{"activation": "clamped_swiglu", "optimizer": "muon_variant", "seq_len": 1024}
Below are experts of layer 3 (counted from 0) of a mixture-of-experts language model. Rows are named router (the router's row for the expert), gate (a neuron's input weights, with its number), up (a neuron's input weights, with its number) and show model dimensions 0-159. Each number is 50 + 15 x the weight over its row's rms, rounded and kept within 0 to 99.
After each expert's rows: "gets" lists some tokens that make up at least twice as much of what it gets as of all text. This comes from a sample of Wikipedia text that the model never trained on. Tokens count by the router's weight.

# expert 11
router:33 34 57 60 38 63 55 32 67 46 54 71 43 54 52 61 44 58 38 08 46 47 55 58 75 44 42 31 75 35 67 46 56 34 72 49 50 60 29 20 53 63 43 58 41 20 54 42 53 64 31 35 68 79 69 38 55 33 48 46 66 56 32 50 53 31 73 49 72 37 65 67 00 39 38 63 44 63 61 59 55 75 37 38 37 43 51 65 39 54 40 74 33 58 56 55 76 72 50 41 66 38 78 48 42 76 57 26 46 39 21 62 54 51 53 53 68 61 70 43 17 61 60 37 52 58 42 51 33 45 42 60 32 47 25 49 49 46 58 50 41 44 73 23 52 43 53 46 68 60 53 52 87 52 12 47 49 50 51 28
gate4:49 58 59 53 19 72 53 35 50 65 45 54 55 73 52 41 64 37 47 33 58 69 54 70 45 47 52 57 66 61 30 33 31 44 28 58 65 74 13 26 76 57 18 65 53 31 71 68 71 65 26 49 44 60 62 66 44 31 52 40 50 47 63 69 46 42 35 25 52 31 32 00 40 58 78 40 36 59 43 53 55 43 53 27 61 50 37 63 63 49 62 64 45 51 68 67 47 32 26 51 76 61 27 38 52 50 51 62 57 85 47 47 32 41 60 49 71 41 58 32 39 58 46 75 68 67 45 46 48 46 53 36 24 61 68 45 61 67 65 28 44 58 66 43 35 42 62 34 60 47 32 51 29 56 60 57 17 58 65 32
up4:68 47 71 56 43 51 46 72 54 80 27 43 36 43 52 28 74 45 56 59 64 58 80 20 81 56 32 61 48 64 68 42 76 43 36 64 39 40 53 34 65 52 34 81 28 43 74 42 46 46 75 64 61 28 40 58 63 54 28 35 34 46 48 47 74 47 33 57 88 43 51 52 36 52 58 19 43 77 32 55 36 30 52 44 40 55 38 61 48 52 78 56 76 56 62 67 32 26 00 48 63 62 58 57 38 44 31 73 59 53 63 57 62 46 63 57 62 50 46 57 22 74 52 40 76 49 46 66 45 57 36 62 66 55 49 42 71 60 52 28 53 49 64 46 56 22 56 37 52 59 60 34 57 42 55 43 35 49 72 42
gets: " and", ",", "s,", "'s", "e,", "a,"

# expert 12
router:47 53 40 39 33 44 56 25 34 52 57 42 55 49 54 29 27 62 44 55 25 67 52 32 34 49 57 73 43 55 50 59 44 39 83 44 64 56 51 58 72 40 35 82 79 66 60 45 32 33 54 52 46 43 60 70 32 31 36 55 35 62 62 56 47 42 28 60 41 45 61 59 35 63 75 60 47 30 27 64 46 50 23 29 40 22 56 55 65 57 24 72 74 53 69 41 55 35 31 57 67 46 55 86 63 47 29 51 38 54 72 58 63 72 65 28 44 61 49 53 74 59 20 48 58 69 63 55 59 44 49 74 31 69 60 36 55 69 50 67 81 37 28 54 37 59 46 68 62 77 39 63 46 23 65 69 51 50 10 57
gate9:38 49 43 53 43 31 48 29 47 46 52 34 67 37 99 55 72 50 75 63 65 31 62 55 41 50 49 19 45 71 62 60 44 34 38 63 60 51 44 56 63 56 41 45 32 08 74 66 26 39 48 31 27 62 44 40 26 46 41 40 38 51 48 40 35 37 41 54 46 67 86 54 39 70 25 42 66 72 48 43 72 51 67 52 28 42 40 36 34 56 35 48 42 39 69 72 71 67 54 38 59 48 58 67 48 73 23 51 28 49 47 42 48 73 53 68 49 54 76 44 44 51 77 57 38 37 49 65 61 52 58 63 80 53 71 50 41 57 58 23 66 60 12 60 52 22 50 40 55 71 72 56 39 62 28 35 38 54 57 50
up9:44 40 39 46 44 42 45 24 28 59 52 37 67 14 60 43 79 59 46 51 42 39 63 62 67 36 29 30 38 77 26 69 32 29 38 63 62 42 40 43 61 69 58 50 56 26 56 76 43 23 40 16 27 73 32 71 21 47 41 50 17 51 33 27 49 72 43 55 48 57 67 62 75 57 44 58 62 57 30 53 64 37 48 61 45 57 67 19 44 79 62 46 63 57 60 41 66 45 53 60 69 48 48 32 57 48 39 50 44 50 40 59 59 44 59 41 45 39 73 54 52 89 41 78 74 21 59 65 53 62 60 43 56 44 69 55 43 67 31 38 69 36 25 44 59 39 65 56 47 62 52 76 54 68 48 64 40 63 26 56
gets: "-", ":", "=", " by:", "s:", " Born:"

# expert 9
router:63 51 32 47 55 68 57 59 43 54 50 23 56 29 50 43 50 45 38 36 53 51 34 68 58 91 45 15 45 48 55 44 47 59 30 52 43 37 62 56 48 51 54 48 51 48 47 42 61 46 77 86 76 65 65 58 72 63 66 22 54 03 24 34 61 47 55 67 70 48 52 36 56 58 28 31 33 77 65 35 43 56 37 71 51 53 31 59 36 29 66 65 46 54 45 62 60 77 56 59 46 53 42 70 43 66 62 59 46 76 62 55 40 53 24 33 59 41 62 27 52 65 67 47 46 45 52 71 71 61 40 10 52 44 58 48 67 47 50 38 59 46 75 46 50 45 49 66 64 36 57 39 38 88 54 41 40 08 66 76
gate9:19 43 26 38 37 51 61 64 52 77 68 51 59 55 62 50 37 54 40 58 41 65 64 53 65 58 49 31 36 61 48 60 49 66 36 56 65 40 55 60 61 45 50 51 72 19 33 52 53 54 36 69 43 57 57 36 33 37 43 29 43 53 17 54 63 49 61 57 44 33 38 23 65 71 17 63 40 45 43 51 64 44 39 64 45 37 67 26 56 49 68 48 29 44 47 67 68 34 72 70 62 28 58 40 67 59 56 50 60 38 73 62 50 37 72 51 48 32 41 28 47 11 50 80 41 44 76 49 63 51 68 51 42 42 85 51 32 74 33 35 62 49 29 42 51 52 98 47 53 41 63 22 55 49 20 42 33 20 36 30
up9:53 46 49 54 52 61 40 47 43 29 56 74 78 67 65 48 41 55 58 65 56 41 83 55 53 66 35 50 49 72 25 56 61 76 45 57 33 59 75 65 56 57 34 39 58 46 60 54 52 48 42 48 67 43 47 60 18 33 37 29 56 38 59 28 55 55 51 67 52 58 47 44 55 54 22 45 48 36 60 47 42 53 22 41 50 64 54 63 52 49 84 49 50 37 27 41 59 31 52 43 63 43 37 72 41 33 59 34 16 25 39 51 48 43 61 27 65 75 53 71 51 17 17 62 42 67 51 13 74 57 52 66 75 37 59 51 32 40 00 53 66 27 45 61 68 45 58 69 37 21 60 64 59 38 62 27 43 48 49 31
gets: ".", "\n", "s.", " The", "\"", ")"

# expert 2
router:84 65 35 38 61 40 60 56 40 27 77 37 80 57 42 50 45 55 64 55 74 59 59 38 42 26 61 45 18 60 58 51 58 35 64 20 47 27 28 65 28 66 32 62 56 59 51 69 76 30 69 79 55 27 38 41 66 36 46 50 30 53 68 51 63 16 44 36 53 39 44 56 61 65 44 53 55 54 38 42 42 87 39 46 35 47 70 64 57 72 46 55 58 44 79 69 55 46 34 47 46 39 58 72 41 18 26 53 73 69 52 71 64 68 30 44 50 50 30 43 55 43 36 27 64 60 38 48 40 56 64 48 69 62 55 33 49 60 52 28 66 37 29 65 55 69 71 72 27 47 46 59 33 67 32 57 40 63 37 59
gate9:57 58 29 42 45 56 49 57 75 39 47 60 44 47 41 75 27 61 86 55 46 32 58 45 67 55 58 43 26 56 71 64 47 46 35 33 62 31 57 57 39 29 44 44 92 34 47 30 46 83 26 41 55 41 50 57 42 60 61 44 87 66 41 49 70 46 56 29 32 47 64 54 60 24 51 22 99 54 36 51 38 52 53 69 93 55 56 40 46 43 64 42 50 44 58 46 53 54 44 63 51 38 64 72 55 21 58 87 37 61 43 38 43 59 40 37 59 72 45 62 41 58 46 45 31 66 27 46 63 57 34 67 15 50 34 39 62 49 66 53 28 62 50 34 61 41 55 51 38 37 71 58 57 51 38 45 52 72 74 38
up9:58 66 47 63 58 61 21 56 51 40 68 57 51 69 41 71 27 57 63 45 53 24 88 59 19 46 42 48 27 46 46 50 36 16 44 18 49 42 71 48 45 68 48 45 48 87 53 67 27 67 61 17 47 46 56 69 59 39 47 53 16 35 62 49 63 38 39 83 46 40 35 27 77 60 41 31 61 49 35 43 58 31 48 65 45 51 44 57 51 85 49 39 72 41 43 76 40 58 51 53 47 43 44 63 45 58 53 66 63 46 67 42 46 30 63 59 60 33 56 47 66 30 55 47 40 62 16 63 32 28 39 61 46 45 44 46 40 40 67 57 49 51 64 24 50 48 33 15 58 44 34 83 42 38 72 54 29 54 30 54
gets: "-", "|", "S", "R", "C", "P"

# expert 3
router:35 34 54 17 52 46 88 74 64 75 16 69 40 43 37 57 74 41 48 40 51 43 54 25 52 31 60 50 59 53 79 38 75 53 55 62 55 42 89 80 71 53 58 43 39 32 35 39 53 59 51 64 59 54 51 41 45 50 40 49 50 39 42 64 43 71 46 79 29 83 58 56 73 21 56 37 45 65 50 66 26 59 49 49 63 75 51 65 57 50 61 20 35 45 52 40 22 58 57 41 40 88 50 41 34 56 43 63 47 36 41 57 53 22 59 72 48 62 34 39 33 53 57 43 71 25 46 81 30 61 39 56 66 70 43 67 62 52 36 56 58 70 57 48 32 54 31 45 45 30 58 43 58 36 61 38 51 54 35 31
gate2:51 44 41 53 58 45 72 45 56 56 46 53 77 37 50 20 50 67 61 54 30 68 52 76 31 43 49 51 70 54 53 46 43 76 29 17 30 43 32 45 66 62 43 66 60 59 60 53 38 55 28 57 11 39 37 40 49 55 38 47 63 68 45 57 52 45 51 51 81 55 40 50 62 43 54 35 29 25 29 23 66 40 59 44 42 53 70 66 53 32 59 32 68 64 60 36 43 40 36 67 48 48 30 80 40 49 38 52 44 43 69 33 65 50 36 87 46 38 58 37 27 43 30 12 51 64 62 38 52 60 29 12 44 35 32 70 53 51 64 35 59 33 39 35 64 18 30 41 47 57 37 38 55 44 33 63 95 52 57 56
up2:56 36 59 47 44 28 48 19 66 47 60 39 56 40 45 26 42 78 43 37 38 73 44 71 38 39 35 37 60 61 62 41 44 61 45 35 38 74 43 51 55 64 36 51 52 56 88 56 56 30 52 49 32 37 33 56 34 34 34 35 60 59 45 70 56 59 56 51 43 63 51 33 33 59 63 57 59 27 13 46 83 54 56 41 48 68 40 46 43 49 68 33 70 59 44 55 52 70 35 49 36 70 48 64 54 40 34 26 58 48 77 77 45 51 51 99 69 53 47 44 34 43 42 03 53 53 43 47 56 43 33 52 30 66 36 40 69 30 68 39 69 49 34 22 66 50 42 50 60 53 34 64 54 17 70 45 77 49 38 33
gets: " to", " be", " was", " not", " is", " as"

# expert 13
router:72 53 65 51 25 38 52 50 29 44 56 42 55 41 75 39 65 55 73 59 27 46 34 33 48 30 53 44 51 52 55 80 52 55 74 17 52 54 42 58 48 51 42 48 70 48 44 41 69 34 78 21 18 19 43 38 67 55 57 48 50 43 61 26 69 37 53 31 80 54 31 49 45 80 45 57 68 38 65 53 61 50 56 32 68 47 43 41 51 46 36 58 55 39 50 66 45 40 76 62 74 48 34 38 44 54 69 44 42 30 81 16 39 42 88 37 71 53 54 81 71 51 41 58 27 47 52 19 62 54 34 59 44 53 46 30 46 56 51 78 36 27 34 58 80 45 41 40 36 63 43 49 59 46 32 48 32 60 60 79
gate4:66 42 46 44 44 57 60 12 49 63 64 58 54 60 42 58 31 34 56 61 48 62 49 59 44 55 52 78 50 40 68 64 58 21 35 52 45 46 51 61 26 41 62 50 67 56 75 64 53 60 46 77 29 47 44 69 81 63 54 63 68 43 46 32 29 13 67 43 32 62 56 34 33 46 63 60 61 51 23 39 36 53 60 17 51 54 67 50 78 69 42 32 43 63 73 37 63 43 51 30 59 47 59 28 56 88 85 62 35 74 69 43 43 50 41 65 63 42 58 63 60 70 46 68 60 41 14 33 75 68 54 55 38 29 36 53 56 49 48 65 25 46 53 72 60 57 41 75 24 60 64 61 29 44 52 40 27 48 59 44
up4:58 76 45 53 35 41 58 39 55 45 57 58 49 41 37 45 60 39 36 75 52 75 70 73 46 60 33 59 53 28 49 53 57 27 46 60 48 42 64 37 46 60 35 72 52 47 70 37 52 77 36 35 34 26 90 63 46 47 21 56 40 32 36 34 36 53 51 54 26 21 35 71 36 50 44 48 58 53 43 01 56 53 60 32 42 77 52 47 60 51 34 77 46 60 51 42 47 38 53 59 29 48 39 68 25 70 45 57 63 67 63 31 41 27 79 78 42 50 39 60 64 39 26 63 64 24 52 45 75 79 65 32 46 71 47 49 36 35 79 61 27 44 52 70 76 22 44 53 49 49 50 36 45 57 48 54 43 74 47 37
gets: " |", " ", " –", "1", " 0", "9"

# expert 7
router:52 30 43 43 29 52 49 66 70 33 38 66 31 15 67 72 55 57 53 51 45 46 41 28 40 38 58 31 49 76 64 56 26 38 42 46 36 47 51 14 53 63 50 46 40 42 44 45 56 50 59 51 50 72 58 69 56 30 55 75 37 33 54 49 72 46 48 37 76 42 61 60 47 50 30 47 28 21 56 58 21 37 38 59 84 42 50 60 33 71 37 42 52 35 67 59 44 59 70 54 60 36 31 36 50 63 82 62 32 31 68 48 39 51 60 58 62 53 65 71 52 57 68 55 26 46 60 29 44 69 52 15 72 50 25 83 47 77 29 70 26 54 61 58 67 45 59 64 52 58 52 19 66 37 27 39 45 33 68 33
gate9:35 36 55 57 19 58 36 53 33 73 43 48 41 54 46 81 51 48 61 69 48 65 27 46 77 55 45 52 38 44 65 58 28 57 35 66 53 30 49 57 41 43 65 55 60 42 38 59 40 74 29 73 45 32 58 43 21 58 56 21 63 53 63 39 85 25 44 43 46 29 57 53 69 51 61 54 25 42 45 50 62 49 48 37 49 29 47 23 36 47 50 51 70 50 65 69 36 56 66 62 68 92 37 30 28 53 35 43 74 67 20 54 62 56 44 74 35 43 41 50 36 55 40 60 59 20 52 57 53 38 79 47 49 52 58 72 71 42 66 65 36 53 31 63 60 33 42 55 80 66 56 64 70 88 53 41 34 57 73 27
up9:23 56 83 33 56 48 33 34 59 55 32 28 32 39 43 94 40 22 39 61 17 65 32 51 55 46 73 36 27 63 88 59 64 66 44 53 39 40 37 58 70 62 69 40 38 30 53 68 41 44 56 56 63 44 48 67 37 52 42 48 67 49 63 60 82 37 46 71 60 58 36 55 30 72 65 42 44 50 49 37 52 54 43 39 52 60 50 50 42 44 52 43 41 38 65 68 41 77 41 43 77 63 69 32 60 26 61 24 49 82 31 56 48 68 25 79 72 61 55 47 50 56 40 56 36 20 75 54 34 43 55 58 58 58 53 79 39 54 60 51 44 66 51 45 45 68 48 43 65 66 31 48 53 45 39 37 25 32 74 65
gets: " the", " October", " first", " September", " November", " July"

# expert 15
router:16 56 68 42 62 49 21 27 58 63 27 52 50 49 35 25 62 36 27 45 39 58 21 43 56 60 63 63 39 43 36 42 33 74 27 60 77 39 66 24 59 34 77 47 31 65 56 81 27 35 29 48 38 61 42 61 34 23 60 45 49 33 47 75 34 48 24 82 26 58 34 35 38 33 42 39 61 54 45 47 47 23 34 60 52 48 38 40 51 71 25 37 54 43 40 25 49 56 46 62 43 44 71 64 47 41 35 39 65 61 16 55 41 50 61 60 39 66 52 41 69 63 55 64 52 27 79 52 58 60 53 78 60 60 39 54 56 43 49 62 42 62 38 63 34 49 53 50 62 23 56 28 75 31 42 74 53 58 44 32
gate4:59 55 81 26 35 62 52 49 49 84 66 52 73 35 25 30 65 58 38 41 51 43 69 43 49 54 45 59 64 69 40 49 41 21 59 65 50 29 80 53 52 59 51 35 44 65 75 58 30 41 54 72 64 58 69 56 66 41 44 50 52 73 38 34 25 52 46 35 78 42 28 44 48 92 44 61 37 76 30 55 39 54 57 51 20 47 55 21 21 66 48 33 55 60 40 60 66 61 35 38 47 53 65 57 41 19 44 48 45 22 22 46 57 40 55 19 77 54 48 48 51 45 25 36 72 37 50 54 59 43 48 38 70 42 69 78 36 24 43 45 77 47 45 63 56 48 42 53 51 49 70 52 68 59 25 50 65 37 37 42
up4:54 71 69 53 33 52 53 65 53 56 57 35 57 33 60 29 42 48 65 59 18 60 57 39 61 42 43 29 61 66 54 39 41 45 87 51 39 50 79 42 46 52 48 44 39 73 52 40 77 58 44 39 75 69 29 42 43 43 45 50 57 29 45 42 36 62 33 49 65 33 37 36 55 55 29 47 54 28 41 28 56 37 40 75 59 42 62 37 40 68 71 69 66 57 40 37 51 31 16 43 53 49 49 72 31 46 73 68 54 35 64 17 43 39 62 54 47 32 77 81 31 37 66 44 50 04 54 71 41 68 70 47 59 80 72 73 51 62 68 62 37 52 65 71 31 54 28 35 71 70 49 56 56 62 61 41 55 53 31 59
gets: " a", " an", "ing", "er", "ation", "ion"

# expert 6
router:56 33 38 52 32 39 19 34 60 84 47 77 60 49 38 36 60 68 34 47 48 63 45 60 63 41 61 76 59 55 32 43 69 34 52 59 30 45 53 23 62 61 16 46 48 64 58 36 49 57 38 21 50 47 39 58 16 35 21 48 43 56 21 53 67 74 47 53 41 58 50 57 64 41 59 45 49 68 60 52 62 73 70 60 51 33 55 47 63 42 70 22 75 48 51 52 47 56 66 52 47 55 22 37 67 60 84 50 63 66 53 32 53 62 68 21 45 61 33 34 42 58 34 65 48 48 44 93 41 51 50 63 59 28 58 52 44 55 51 64 51 35 62 57 27 45 11 04 79 53 37 52 55 28 46 52 55 43 47 43
gate2:76 54 47 46 52 43 29 47 45 55 46 51 84 57 29 32 46 15 55 47 32 58 32 40 52 41 50 59 54 64 39 34 53 82 37 41 68 43 50 80 27 40 70 40 52 21 45 50 32 62 73 62 57 28 63 52 16 70 20 41 58 31 77 48 20 41 46 63 44 46 49 66 26 61 62 63 26 46 37 52 46 28 59 54 40 52 36 64 71 73 75 61 52 54 41 60 46 64 42 64 47 41 45 34 23 45 79 45 46 54 66 69 55 45 42 22 41 47 50 63 63 61 57 47 49 54 30 60 26 21 18 61 24 43 77 40 49 50 38 73 39 21 51 55 66 48 39 73 57 65 47 40 63 49 52 27 50 66 42 28
up2:35 57 56 69 40 69 49 71 52 50 26 40 60 51 22 51 41 50 56 75 41 52 24 47 48 34 35 60 34 51 61 32 67 71 44 23 49 44 66 54 60 54 55 37 11 43 61 65 45 43 64 59 40 66 66 36 40 53 36 57 69 47 78 61 25 63 36 66 34 04 65 37 39 73 48 54 45 80 38 56 40 36 56 55 44 48 30 76 40 63 48 69 41 64 30 70 35 62 52 32 79 61 26 24 38 37 80 63 46 44 46 76 41 88 61 36 36 29 80 58 63 73 60 45 56 41 80 25 59 49 51 47 49 51 54 55 63 53 36 57 51 36 42 52 27 47 59 80 39 41 41 46 44 57 52 54 55 33 45 34
gets: " of", " in", " to", " the", " for", " by"